config.yaml
balance_bias: false
num_attention_heads: 4
max_grad_norm: 2.0
Below are experts of layer 3 (counted from 0) of a mixture-of-experts language model. Rows are named router (the router's row for the expert), gate (a neuron's input weights, with its number), up (a neuron's input weights, with its number), down (a neuron's output weights, with its number) and show model dimensions 64-95. Each number is 128 + 32 x the weight over its row's rms, rounded and kept within 0 to 255. Numbers have three digits each.
Before each expert's rows: "comes before" lists some tokens at least twice as common just after its tokens as in all text; "mostly gets" lists some tokens that are sent to it at least half of the time. This comes from a sample of Wikipedia text that the model never trained on. Tokens count by the router's weight.

# expert 7
comes before: "\n", "|", "-", "==", " The", "The"
mostly gets: "\n", "-", "|", "==", " \"", "==="
router:184103133133118134133114188104105097144107149198163137145144102142114060078153111113079119095150
gate0:119114102134160166063116124160133090151130090117148071097199157141132114133107119092103165111162
up0:141205100146086134160113073078178172136108149090136132173130150147165122098089183111120173196177
down0:141110179138067134122141146106044136121128105137158139145122099166112170097115104173172059141125
gate1:131146128076109163151114131065140113157170113096125116163094125147157136124156093154144130197161
up1:087141125133162139104152106136159141086098106105154112155111115039211157088055114150103131145113
down1:148134081138116089102153125098071141159124174175098116094087114101150090110102118046127127146104
gate2:140112125175159201128167131107137150109142162096126125119109127108118141129093110103152074109165
up2:098203085145152134148111101106140170158115114096083169131201135188170132100134127152147105169111
down2:156078057143123144128119110093105052160180100150109166113095126068115086121141091086135127121151
gate3:060114114127130165115149131144108165076110064158141117151167107140163113093104099102146104162141
up3:159120078134103123100169148125101083137065146161081089131114158087197102160106185169094159151166
down3:172101119100083122168132172182147105169093112112113131175101112104087181158080079154103165119124
gate4:120089102118210134168132129082134087169122130124106058188130120210116103103131130175100123164142
up4:150213089169100118116086170154156119113117178116124140119141182114151141124152087200137140154092
down4:150088131141146047159173203195125108131146145118109060164135087180124123069127118129145092107127
gate5:094137134164098065140144106118121096134109146132127091102130051097205156176092115180140131079137
up5:118153117157118140150152135111116142129081125118109106144129190136106065122237206101133098226055
down5:107120086152132144174119159107121118147137129105106125127151180176112153115149176084113119147140
gate6:067138142179127100150138086104202135201085100103079049134131090094172109114119143129180152100085
up6:127094096091099162114086156138177125114173157113144140122138095150145146158109144111137091096136
down6:138134184137106105128104166108128158149107105040140143096089174141141137133143069128152150126135
gate7:114152141133126136123169082144154132105122114115198068121096116141070099137165121128099161092144
up7:108133082108096230093112117172165113133102153147144058145066205110092140132153148194162117132113
down7:121126146155149094153138147096120142137124172135085187110152189062133143169136101083124161185142
gate8:167094061125178127158130157140140099129147138136101177150143095103147083141193150120125138145092
up8:075119154095083079188110085062122123119166186181103150141118139150135157095135086135146146145134
down8:138096178123111145125092117090151103135122118133133184101180109142207176110137126138104130149159
gate9:108070133098141066129142105141159117101124126162091115157123117164077125106111131178137106161183
up9:107110136137146122114101101139157116114168135097137140102115102059087206132142151152135114144144
down9:133096117154131093139101177160098144134099134072163201153179139165153043143098163156149154132094
gate10:086083088156108116174158113146101192128132110153075150119119097089128153122113134112139131190089
up10:130096115154100149125104125173139135137159134088086115111120081085108167174115145084119113168142
down10:202163151110155093108090126122130081131146146138165118137139140133208050140119130144054123094092
gate11:072114124127106127166132107119142134094124134147081174126131085091124174101063152098114109071134
up11:146156129051149138174139128121142126089113074127141119145155130115133107128093065086084146183128
down11:109113104122104085135122147158077100139090081157099159143068100138156080132112116145125156118178
gate12:046157178138134134185159141119205136082170114079154094086087104139194113117115072177112112150186
up12:056145128077153149161164149054161146132115135096111160146117138151115149093135120172122149127126
down12:151114119100122076136144106122123126162085095085079158114126076122132131184167119086125136136146
gate13:181181096138109104129154087164093150125118162151123099154077111138106136191167154140099148130125
up13:137122155137114129093137180108143071107076086191140120107130163093126135243121116056125118103138
down13:186165109136088147123147147149085157121056116117116107121123144181156052100099134165111167116121
gate14:113128095111099134129171151162096149144148126141178073084071181079148120151146151119094178121124
up14:115121105125081093157114140127131108155125166166086136112185073144163117122119099124131128099131
down14:125050061080139041095078131113095130076079133103106094077170134102165139110158080158146202101139
gate15:190140136057112072149124114131131150094103107131217137107131165118053148108121122186150182129109
up15:103143074215112153097100133124129107070088143136131127131130141195188125200074093149182154152144
down15:097145127100090038096181141151143133175185128065139128126108097117230080048127081076139063108124
gate16:165128106181136093176171140152139173124129144147148097153098132081170077104141117081105085118123
up16:115144115113152111106142080134116169132121102103086172081152115140157164084140157177159063103119
down16:138125120094111160161174117179116157138089111148118157130124146131164162174156156137157098123120
gate17:126148095106146100122160122173152133148151123187141129133154123194105122112154125174109143143085
up17:130103093139119103107120134138079128084120152089119125163063132147144112092123127113108175064184
down17:122134115168076096143137144171181127140141168128060148073161115182173176167207146115152084114111
gate18:085142083115153140154189155139147110141070131137103182083147097144130123151174111120115116160107
up18:196109154101140101111160107141095099126143132084144131131037184094095062152077110185149098112131
down18:119091153127101115100148124147097190161144178083104136155127091075070153097063086111119129105157
gate19:135121134100122194118086141097111128114150129104117129117113076155082123124121146179077119100139
up19:119130062097114112199127133141113111162063121108161165163071102157113152112121155141133125182137
down19:137108082095160124121099065140094079107117137118153133098144099101132123152146177118199107203178
gate20:175177132138128079089105152076129108142117159131127089184134127116094115148189096169089131110123
up20:126116167139117148126149092105141171162074127125152088120188161080137161135195142047138131161126
down20:132051134154166133122154086159100104101128098125174096147106080169128121150107136139162089139161
gate21:118126161174130160174152118129114122126148119162181140115127140093138121146194135165064075146141
up21:092168096178141060088049105120142123077084121116169157120126115147119170175149154115123110133061
down21:147140072135156134149158054094156134048106098100119146151131095093160094097118126105110079107064
gate22:113145093104075132046120136079191142220118102138121134119132081198130122105173088148140063129149
up22:136123084167071152160122104139157137120123143100090138080166121112118146131170139119141111080113
down22:145076113158085143115121118092110135112093175103091061098187149187093114114164102087142097141154
gate23:150109093107128121042186181126116156164089179130130083141083084102115092080175131127200115149094
up23:138101114159150150143084131164061149083083113119149101122152186084102124133133128175126129141130
down23:142078074122114138208124082087184140124186173171167138130132190211149097172172135131067126102150
gate24:101113083111168122134160137116189052187092083156076172154092127101166023124122187169073088136104
up24:145169102109066138136164131120176114122132153082163132093123141190170133173086130172161168100100
down24:112098178088147154140143169153123070137099136101048122158140124178111189130110152187116134144095
gate25:128121140092194103131107139101144142109112136152155114108103084135059144168187098117065113162097
up25:131116102164091117121101120177114154128068134175127128043157103119165113129106086157129140094115
down25:036079115120101104105080132140189046108146112120061162076136049121153153074169097168183113142075
gate26:153038151115122150161126066102103108163132104117126086159182077186169176081118090177109176105112
up26:092154117112165101082117121132147203178192175149209147150129111163160142130122046113078139131121
down26:132212119165184100097166117192174147116209163078133147135164118167162140092187131115175124149124
gate27:173135137134134111083139105148137166120190119205139140153145130099139134087065125180153149127091
up27:188151187124113143118160141165111166155124139116158148100136144122069165067115161122151132150079
down27:114161122139094080134107154098125068137079156125179077080168091182136081158135089092170121144095
gate28:061108112179168118150076091141113128122126044124097130164126142100122114114101129086161100119105
up28:160122149107125136136161122110142096155192106105066117155117111131176093090134155164137082115200
down28:098120144178125144147104142076189125058117120169159124112165148099083101146097109098191121153151
gate29:122113128133129135167102094112103185162099132090138149127140198108103114119129101132129154188197
up29:142207104128128127124137146131108136173088135141081191152155167141146097060116171169161140139116
down29:100075142110137127115133150164184127095103145124066069134099089125130214180155121108101161187154
gate30:131103155065176127173131124160186118166105124117123178133166161116193125180065106087109164164155
up30:131101181124133128126145116136128120133158195170131105183128139150147149077090128166054135136111
down30:172124170145127108111103117147160164119166123111119163152100110165192040137114144130097133137142
gate31:101117111112137136090202156144131173148162149122099167199113147126068135111199119163060093105148
up31:149107143117101170132104103088154174120118125182092047092144141108172106128090144131109134104160
down31:134150125107100125168157104118133132143105130125186172116155119108080204126085110143119130144079
gate32:144110148169103120128151153101168159161135125181034076188145142124112119124128160132135110075111
up32:185166165183079127112111138098112073135106140127171099119138154169143117094103131090111152069126
down32:131146146146109117134168151139195172179125100143099096163176042126160255118065085154063125127175
gate33:101147124135136132061153136096121106129143157102126102148074132123136135130192095094180135158164
up33:083164118159078097114113082099139119123114139086125141103084181110132117143126094163110103134077
down33:117075170118143118117074182127151177139124188135078133168126085184118112139150175121105122139159
gate34:110132150095163144118141157137080109144121115076132194120152107144132088094163088142129103117116
up34:116133123132130170115096157100096113102131159091098110140145159079103102119141094120170163134089
down34:126133168149073119126137158112162181157084106079065113149127130179095156097083093141140140175174
gate35:131132182085172174122137110116076103137141077113174159133140119114134089147133121119091144109098
up35:116147212088137165141114097108065143180110130117155097141131107091132110147051165142065098103109
down35:164115079157052136096153145133119143105105161132120137151138097131151174115048134110103189103137
gate36:131149174104083066128163141170039117122134117140206121117127125153134164188177106121173069077155
up36:124181126191169140181074083161097079157099167128167080171116110145103121132109173176104160111115
down36:168128162144082162081129219126121152125172172169111064091060163154160099150140101134113132181152
gate37:141129094091181095116203139152124136121148104156144121121129172123153182144101092123130122117141
up37:086195155070153102094085144092156123156189138126073188132105112136152059094096074116052161047162
down37:140144132132092118194140093124187149105151117160119075084147186071131113161144099152043168123083
gate38:145133169145131107141100106175149102139104100099158140094098087106098188125133203140204128171092
up38:121133140109088122154174144116151110166089107147161085120126080166115169128155206139119186197127
down38:142184129122118138094167121099154132143121190134134178141155155139136069146101111104148083165155
gate39:158130095139178177169135067128069147141162135167130086120149117128131111154156105072019087149144
up39:109122120165162127171131167113094113126143181134103127069096117097167127153058100112154153141193
down39:189089110124133082066140127100126098164093158168140121150090125143126150161171068101130153131115

# expert 0
comes before: " the", " ", " 1", " 0", " a", " 2"
mostly gets: " |", ";", " in", " of", "\"", ")"
router:110131127113125082104113149120145077089109107136108160128095072093089164132128144132128130129082
gate0:134102139108153166145132109152148194148113161167143054116185156090108109108156170169125086120090
up0:092142168095103138184156112135133168183147152153144128173124171087111190116132112115157083197082
down0:155057134149082109109220141159127160110098078093097187130171143134147197051027103158147112121134
gate1:093153122127103118108179130137105111125149092139178093050124100147141136119098151125034138129171
up1:130128089139120159135135106150122143129124115176089137103182162097119208150095096053119088070203
down1:106132121139112142130132172099132138100131159082173100138071119135166135167080149110085146129195
gate2:157155185119111073168137121134149085077119104134057122208066126163173138123129143158121055157107
up2:110020136119120111170189153081121111124072138117051147131134170116097090108130150173128131134074
down2:104115161115122132164175166139126143137115140105086122103100107135106152166082155111179108160018
gate3:169115126153118114102132110100115122142056137105057131138166122109120107085146130158104139127116
up3:207102154148123090101130118119152115093089148106164112140116119151113134113162130111126126110105
down3:115176153145140142054144156147170164091136156102109185127126098192142081148105170070068137141138
gate4:169191115128147099121115139087144100152106129115138142140147150135068073147177114095073102110139
up4:166116135119144170095125082144153159138153100099119134146134083100074190096131192111126136105112
down4:130120080121130128118130192137105081140136060147110151063151075116072165190086148072150101093120
gate5:111064155121173179143111133124169143153184134118099095089114170116133166052137136112188108206108
up5:121065123157146168143111147120101158112128136123116150173095143073138138176107075124076088082171
down5:164194118161186112131116112187119119132183068109145156144102146118156077144084204165082148101089
gate6:123128124139067098161105125126153155176127075115152154145194142187076076084124071184137140120131
up6:150116142107127131151133089125137111113114115131143152121153125135191140095118131064120121176136
down6:139133124081116123149133131142135116059118118179121101090067102110097093101058153108099073119189
gate7:110157141136133106169127095140180123058163144178137159114127112131101156140126161185113090190128
up7:100071121160110092142129113123141175106130103140076109137175067142132082226121135130129132113127
down7:077130121196173131126148128077109127178106133150144178083098112107096158160046160125123198103084
gate8:106125139087172108178139115089158128114134074095106155111151102091153083166116176168123083161121
up8:142067069141082142167152158120141083127144121177097142108162150167109072118164133205188119093088
down8:055181112141137126223112104123169109103139148122133111184105186138124057116133133108143107104119
gate9:110113145089131153142125092132162122139168077149157166145079209112087142073102178157103146093123
up9:178105136105134069130180067142112122137113148128157142123216045176152114137129153116112148101109
down9:076169114154126101102125104106134207112100125097152087199108155135081126156164152129102153084154
gate10:109108162098125139126168142043149131114093093190178096157141134098178107125139084132148129126059
up10:154128168144219113175108149141097076146081119184107126140103157120165075102148161189120085079176
down10:093071125115104065082144130178129099112101091136172115122120133127126082125105136063146216156194
gate11:105177140099112177127162159084082091116078131165166098125097116086086110079148157116152081071106
up11:087065127107097139093137095120125187100109211176122117177130170142067149161133177085184174098166
down11:131133056099186115156114112163197158150084107150075134105158229072114085114154140096194135178156
gate12:121113100101158158164128072130129168138131102075097101149163029151098163115090135106110130119168
up12:116026111151142151129141155063172124168156109140138123133089119132104136191161129154088185061089
down12:166182149110090092094129121153109210166136138136138083120114212094188164125054164118101122122150
gate13:113117140143171114119134097135128113059134154130095116106122147136111083101133141148144089136175
up13:127067105128195141145128106178089127146118093209189151140155172181160154061091096112143097101185
down13:101130180136084148126095149116173216054182100147000154173073087126143202170156135107087157156099
gate14:146121165084178142109123129105125128147123104055118089119163117164181111115129110188098145153132
up14:126193121123116141170109161102145073109116104132129110073125103109172148119130113115095140123124
down14:169097135180128138128153119120134107085124174167108128121091154135155139108123200102075157121151
gate15:097162142168116122158133136149170180082152134189112086125153120135144178111138110071147177090118
up15:138161102132071096149150177145103118127124079118170148089099116121123120175111204111144083160130
down15:175114088120118123152173207132082121066124164160189120144113149184117071139187156174183074138113
gate16:038106109127161134169116134088122114122117169092141138118048147090098082070144142086102121146066
up16:136090111133115030105158174126110137136146182132156133153124114133121096163150110132145100141165
down16:082102102105116158190122133126144102209211100133099105189117146185104107161176043157159128095132
gate17:130079076157060148055101120120076106110110141159156157112124103184191107118158134191162141153168
up17:142122084092108107186147090125118181149109131144140071106122159095116098130203112112167094060118
down17:091137094147091088131027188167141171117165138092100107134122195153149068105097081118146135163094
gate18:183128128143146075172153142117096138095148102065129107111159107080129088129145164174131092077126
up18:141122110116128150120132153147125126119080130132092131113125122194126162135100162156125103172124
down18:120152171149163190109092122163155108173136181173042183164126127080130121135170128120152135143088
gate19:163158103084130127109134156099120129104135152132103147060079116134128073094139144129122077158113
up19:165093070124133140068114151115142132103123143162071153145123098111087158100134116141005159190158
down19:073133162160154198185095152141152114157171133116119128116100177174106134145118110125123182121172
gate20:129167157113187107136203141131121142157144086112163105174099184163129138096140124157081119105113
up20:094107160166087105131120090098121138190184108125202188120119137106151170089075070116170138153098
down20:107113143157094140140152086116170147151118146146111086092172118109155113075089131159134190121123
gate21:100138171142133152063110141114110124140099100125145188132199199081175118174086114085111111140138
up21:143128082126165101108198131106140159126174125176174154135048124131164188123060157133154113104148
down21:094186127114196054146130104113162081109137147131136131109108141122174143221112115157133111113111
gate22:131143117198123132173131080158129124081084104091159123148151114152168142122140223065106149183147
up22:106119147106131124146072154139153157121099126075180058061107112124122125164079142127149133116137
down22:161060117130150143107203108158109175104131132109084134131156111106158123133132096155133152118109
gate23:079135123144142099117137153095125154095163124096062153189118134036164115127133124134147163093145
up23:101131105126145142167125163149104095164125107182122162094088159121124151105121157163148096110187
down23:106112070133114139111042162131123172152094105118130085161125127128178165109164169112044058120094
gate24:141166094155151137134099104119134132080165113141156133148222122121098129129125169123108146149158
up24:134121060151094086144163112110154187090128135141135092195163151080136117066128122060160170106171
down24:155154179086166135132152076131097149130164144094080137073110179063124089150093080157130104162171
gate25:122142138124117156118108179133182141116087104067131084112130148124082112105159131158135119081080
up25:144066124044194143104151103142114145154150165094130106129133135108135153080114076167141103125073
down25:123139160155100137143123190153120163119098136159067176106149159107111112168148142147167102128131
gate26:156109116133133126127122115093156125171120109078186072102146064116106095168136138092110071122104
up26:138129133170017067083174148109171067137139141108169179145128056204181152157100125159097122193085
down26:116124100122121131186117121130075193122127135158102110068098130188143089103134132082169110165088
gate27:138099141112117122123100167085127083094167117099140157130137126128091176139139081141099158074153
up27:093091149154133125142105158148154111168109127151073141061149108134138183122177109090150164066120
down27:185178134095120171126096099110081157151114164122166112160094119133144063141043161081141078180098
gate28:128128130095164156101158079137170147125129131068101138101074088111153101045074148134139094071099
up28:094135152171123178135111137138125129132158066166071068124126144130129124146093127177090058149173
down28:120131180152195120116138133118122184079205058203104083093119167095162176128061090201125116141145
gate29:101169131188174134162112157137136087151091137159145091144142078132132155143127225113078148138142
up29:090139130134144140106112134176117188160055111118087146096160165174145216199171099150106133078143
down29:164113137096127096116125099119104122088151138177047131239034146082153136171090132161087104095119
gate30:123122137110130179174108155135092156092136113198145122123069082160150106157120085141137119155169
up30:149149151103143111119117109109063180061148136158114236102129084144149094183131152076144060136156
down30:122158119166082140150070122122105156133150089102080129095107066115088049151170100113120073123149
gate31:120102163156070131097123096093140134138095153199130139147121155190153137115132088133114149132131
up31:167129171155105067113147042106122099108153127135133129072167148083141115114130228140143113118136
down31:168075084166140144084155106069178134141111141123167116115122132183098164216127119172130171162127
gate32:075083121145141117147076181092100181194152069091116152122128100161138142129117193037183082116081
up32:095160120119100168128166139137119110109122138135053096125126087107136056134147130125066198152158
down32:099128112154112108126143130124152154139143107114143118135090168084066085108149075097100121120111
gate33:111135092127109119118158122145134128081179157128143127135121136132123179093122144169150103145128
up33:148165078110121083169089107090057147129100100087115093043059170115120103141135150108120115151094
down33:148100136118070118130180092116150140128130090154100132082157131178134099136146172109128140132070
gate34:178166124131116087129143094144142159130135112137199175147094180105129109119142124079113092148144
up34:120126179111083119130064152156154099067102127165171163137149102101154137107093117145148114090145
down34:185135081133084135098103182077162101129097104136125111131234169103179178127106108125085100126137
gate35:158143147103113178123090106111132149164155156119167087090104113146115097095151217112155146173170
up35:113162145139139124103078123166129125097151100141151139146129141152113139074171203174151117094149
down35:095110157142129180190139112149120142162128143065138130139157098148160129078094159044086142150141
gate36:146085140121144106116169068113163129147111104123100199156123167098160129082146116107167119145147
up36:121120154130110103158167213158133125164110198117183113144132116189114136182129111140105129132140
down36:097176107094134133155124126123086130098118177069141155111145166145084119140097185163119153125116
gate37:086095125143110156177172173141131124125142141116115101158106121132139118133103157159119124119126
up37:064129185104097118122093111184169112151121184154234160160145147155133153121163118173183180172139
down37:168179150139121127117133132166113100108139125159150168147118069144128138113112151128112106092095
gate38:090140079171162113158142128097156043123100079095124137154152130119123103163100144114143137184127
up38:119106095131112075141163162112156116136176151104184114110190093127163159089096130111151112090146
down38:113156138105127141142144106151130154061135094130110136107159173103141116119144107175103173204085
gate39:102173132186119148132072114146122161123060082085158137110163124152142144101128118115107161192158
up39:130109132106157165125107106129100082131129088108142127136174076173155147176127147117127090132163
down39:089069068136147108167181057143139141072110150116157103179132116122104100155170149110133090167232

# expert 2
comes before: " |", ")", ";", "th", "/", "N"
mostly gets: " (", " 2", " 1", " 3", " 5", " 4"
router:100172150130127089093214194136156087141100131180069134162110110089070102156104134136128140084080
gate0:094156102118098076134125113121114206146119207149102161169098114112121116104143209122092098093187
up0:148145166138135107107043076140162151150143127093163177122111061078162167107207121148198186166092
down0:154139081130185121133138134105103068124102088139125109125125135063110125135158120193109151114145
gate1:084153122158158120142119073208155141135131117091136118139118127115158083083048167125107109104119
up1:093213167108118114181103160124126188074138139150170181140071121101125147099116152040109088124135
down1:175134122136088094090098179085110182136098132108210133186148105085159155132141129079125077191118
gate2:160190159140135062164142123123166110137078118214126114136130172131120099139115172121170113130133
up2:153129054140138119136167085127141139117174135108085116161062155120134093159111129127120151080111
down2:169112172169146121138145126150198130145067164115119109165061132132173074126103161126172093133107
gate3:050153129152104162112165154137108137151182149106144136150161146215086139130099062125153111081123
up3:148093134163110166086140122142108164182099113123104206187123068119138144125144104104169047076157
down3:100124145138121082082154150133176097129125129101121114166154140106122085163095126087113122167156
gate4:120086130109162145133181092144113171160139151203154163125107181107174141135127096115105143129184
up4:087125146106141132118100066124124128163119087105184075134101176107107187118098141079073127148185
down4:142187132197123150132143172154149124087073127145128149120103138097059112171130081068116165115142
gate5:085143127076100101111079136111133139131136128116193158132065105112134103101142078121096112127093
up5:049126144108104112118127176125143130210054126141115172176125134148140140194172164135074151132132
down5:157157155126115096100184088126176110104116093132107131119137147107111077141108160130159078147165
gate6:151164137193136113134166126096084089155115133094135183156094132110112114148114095169077103119081
up6:121127094125126132118136170157157098114148127146142200143155158173131119109125114142140131159139
down6:142117082158171109085178116120095098174115095111106159150066051113096169109130144117087113101121
gate7:087152096103186100089124162089128131091114097163150108102151083123132118141097140127064135150091
up7:209123143128127115155122153079118085147145096106175215109111158113113105122093135093176151146189
down7:066128106117053106093065165119154206142141137111078170131112115137128158132125078129094127113124
gate8:143164156098076131167133187059179127125090089172077131129104111114153135132155119173132107103138
up8:141194139145099139162118133099083101055112119197085082114094118177103099150164162168104132083132
down8:125135117155104117137151111099139138192167120111122170148150096072087089084104121133170178149139
gate9:100143131117069119131139151120073108109097085131105182092121100151149149155089124125082106114136
up9:124158096119078130121123126095173090127140153126186130134060106154116125146129142124146154117100
down9:156189106092104132165175182087140177147164138116124105102143127142108170172130041074124113061108
gate10:127157141165173122086150105140133078167146062107122153171192148063134102135104079140136079149206
up10:164098101104102131165127133095119200064113186165126177110122095134098153112090128102161144149071
down10:072105130123106137145111073096183103122120102183174087087074085093098202149162164187153134160120
gate11:132108083107157144078117160137063156117121118109127135138170146217162048143116087071117106156085
up11:107139126131099107113209179127153141151153111172126069121171115102110134153162139098085148139104
down11:168173115117154104064144128107145124093148103118136149170092062128063152138111213177203139101124
gate12:104059138135174199080167071080200124075095142104127118107103107156122112133088169147113193136095
up12:165086139126139131126171106151138140090165133146089148111159052132168100200143137132191064177110
down12:079149114123176118076123135144109161135110155100169151143082107095143155087110151134153082128123
gate13:116098136143167094134143181147137120069116116137155160115074142139163142138117120178167119135173
up13:131083141143113109100138056185097112109106145072103091118119113131158053104161168199050182127133
down13:101108085051209162086091147177101119142103158140109159171163154165180162163181200133101126133153
gate14:074118066163115110102145095199083152126115160150151099147184129170158105129079095106119137152117
up14:106142096121104141131094118143115117125125132165139123117141148101113149144217138108179081093141
down14:133087163149067141157147134125132094138148164106103121135141090145119197130172180132111139100169
gate15:066098150129167170131153194042113133152115124113056182119052123144110062144107132142128112111068
up15:098176128144098161089074131099129190071113139163166112125095144153070121136136099179141168126106
down15:127126128125091130152112130134098114154146096137127105119159131128186113142157078133165112090105
gate16:080088138110147136118169140132084145079122087116126166141109069168130058172138116105143160124180
up16:149114153101119209150122150133119089089110142118167066144174132171110124168154092091122120102131
down16:132242118107138164163134153118151141099092081142195080172132147215169157179123070114127102081138
gate17:111166200109099131133160168143126121113124098143101170117112199132069054095124170126142121174137
up17:144080090156154085113162082115145102090133134121155095169104091089110168087130125065112168154082
down17:176128076098214139107138110084129116138142115159105085069165137143130115118123105195097147151082
gate18:181112144117153125099165100163155114134200097148062082132110142130108115159107096143117196126082
up18:142090156104083159110173103090123158108172101153154111089165172166156118123157108110167145177124
down18:145083102150126076136106176078082101134107211126131178109149097168133133077147144110159202155145
gate19:076117134127199083117095103078168131079223136112138139136121132120117127170086098116133158164110
up19:133150132158096125047102098114142117098148155095167095151119115153080161150126173130142161120115
down19:152141153099135102052105092130087118110165126164095127142085133130065095069156134180151146085171
gate20:122145173096114156103114136165165100130108140107137088221175168136156141093093056071151125053144
up20:140141126128178123101078140150027101141154169106168108073098151118088166085151166134157140083109
down20:101175083103191115097078120067086132169169099122123130039103115162105180156073138140163101168169
gate21:174041147139155124082211144108123130154136128116042170135086102099070093099150133042103105147099
up21:113157125111152176199054168109093121119118147127183132154151158126124226124208126174147111153125
down21:122066088084147186147127098192102170125131137099095105127137120132116154112103183112130115099154
gate22:096128120074182113121182145089150152172062142138163144134131140163115081143166072106101131090157
up22:173095153155093097103162097080129135148078106158155136143075095143127100209155144143127169104127
down22:049136146104150086175156093090181073127166104135162135136131123177165158138129134157127110138139
gate23:120218118128193115147114156176168127145110118159066159157136144095188118105129127137151126163043
up23:113118126178147112121170063149148144155148094122077188127146159155112162130106095064137088147120
down23:070127116124180072144058107144109140152116133081149160082138177107123153186122070086077155101155
gate24:123141091105112147154177129088171074104151078105084120172190146139198119152094145145151184135095
up24:157124106097106079163150113151158107162118089092208208144146097119087080146041171093133054113164
down24:152051145128122090123160130157142126156117088151100103087120051124096109093097091121061062116112
gate25:116119121146102161117137108092152118185107111075188103157105115212137184094071083217106202117165
up25:160109133147114128128098088097100127076112122132130086081182100121096125094140140126148108108122
down25:119092095088169147114114127097135080128093128116132127097162094064100121132152079136131131104171
gate26:101160108139074158110150083049132115127115087164110141240125160087111112193158141121161093129137
up26:133094097169143097167089141111150135167114152086117138123144138081181165149131115165157144131140
down26:151081120218104175140129141091116104148092184114155128088141140144124116085131123119154176157150
gate27:081129171086171151117129125087118121148184056139067083203169115150083120104109171161101114139142
up27:171102100096130118120166092186115144135113169084064157076141127106109108140140118164199126096132
down27:135064094169168135114116161145110127161187120123103083103147118117139136133153047150191126134126
gate28:110159197099153166100171231132117171073084094072165102163146140116164152154115115189136108146161
up28:105190151161159143082161131135129142092133085165144124148150146135162164091120123173144087070113
down28:178104132225135131165087123104101133120099096132127129107118077148141094180113129096082109140068
gate29:119160091166100128152164116121170159090092104134138120153085144105108166118130159127143120133151
up29:152090127086121140139148207140155158126141085107150134152140109189120118072149171117119068152172
down29:137107107093144106101104110121158101121095128150114076151107080132180165085163175164145062164147
gate30:111158127145142134107164092082110072165142125114190116152179147153075171123211122183187107184156
up30:110100179148136149203133113138141077091118101139109188129119123077211147088108138144206176138181
down30:143088215201120137144066168101114103101196112134080146102143137156137053137144087124169179141142
gate31:160131125117102104147171167117124157104162073167127116155159062176134153092132130159149137170168
up31:080110146086108111135116149121164126175123147112207202084113122159140127120139077105129149127118
down31:089175140146088145125072148156120116145121156102152136102079141091106113090105115056148180131144
gate32:137201129175155136132165063176101175066149115159088171104131200086134062165106102178155167148098
up32:091110062109126154108135143136125129097168082086097164154124140084131161151171141173114126135137
down32:142107097123180127133114100119111129131088117080198106176106136112107183133133127065113134109139
gate33:116161172168108138125145111117111122155146125172146151108141147218060092139069107123134136142105
up33:143128102130131085071112155149155118152114098165145137157159180194127105129180157178086105059155
down33:137100098168177182146110110108127138103188108165097173160132122172051002147097106158149139130141
gate34:174166140103113127171155173155106132065087136148112045107135164101097068113099162123137127142177
up34:104138096133123158135187132179108136150119181073174143125108141153155127159162150117165105138062
down34:149113087129157105088190130119134098116136113155092060167087117171133212169154147160132179112168
gate35:173168075110138086129110185118147211159126046049146141163147125121097106137091150173142105127117
up35:146157097114071160109114166149072157096118155080156138169068130103097099077134175191133104095092
down35:126101169125138158174102085115126055095125131129112155066157157098157143138172132060146128138187
gate36:099125129125152103155145131114136082134130077069127127199117088106064110116163157090181153188107
up36:124175099107161135127062191193113131185094095069166161126147157113160094097120143124163092131137
down36:128089163125124159130131145091146178135172144112123075142125069131085219160128099163099184075161
gate37:079091176098144081145142143177161103132130132153130108125123092134150134101101153158144111146053
up37:127185134127113117191154148093108097168079107158134109141090167131149124079165101161147126111164
down37:136123104133195067089180085153107165129118157159182130121080093175101165163138153133102155149128
gate38:172173126068141159092147140125101144134124145136161147152191109163098132179132165112204078122154
up38:105138078126180129055134098113146144115116158155117127157130106148143140105070119154081157151162
down38:148140070104086147110107142140136108154115083131119185108151111141087085097155181099125106131120
gate39:178118122135114063151122072138133098125193153158044081108101089106134151139109132155083124137171
up39:171125100123164097153146100072165154137124087141125116109171134132129198064117153129152135051102
down39:133171125162125148108143149137142159147157064201102133080125133143112181022098145128128155167131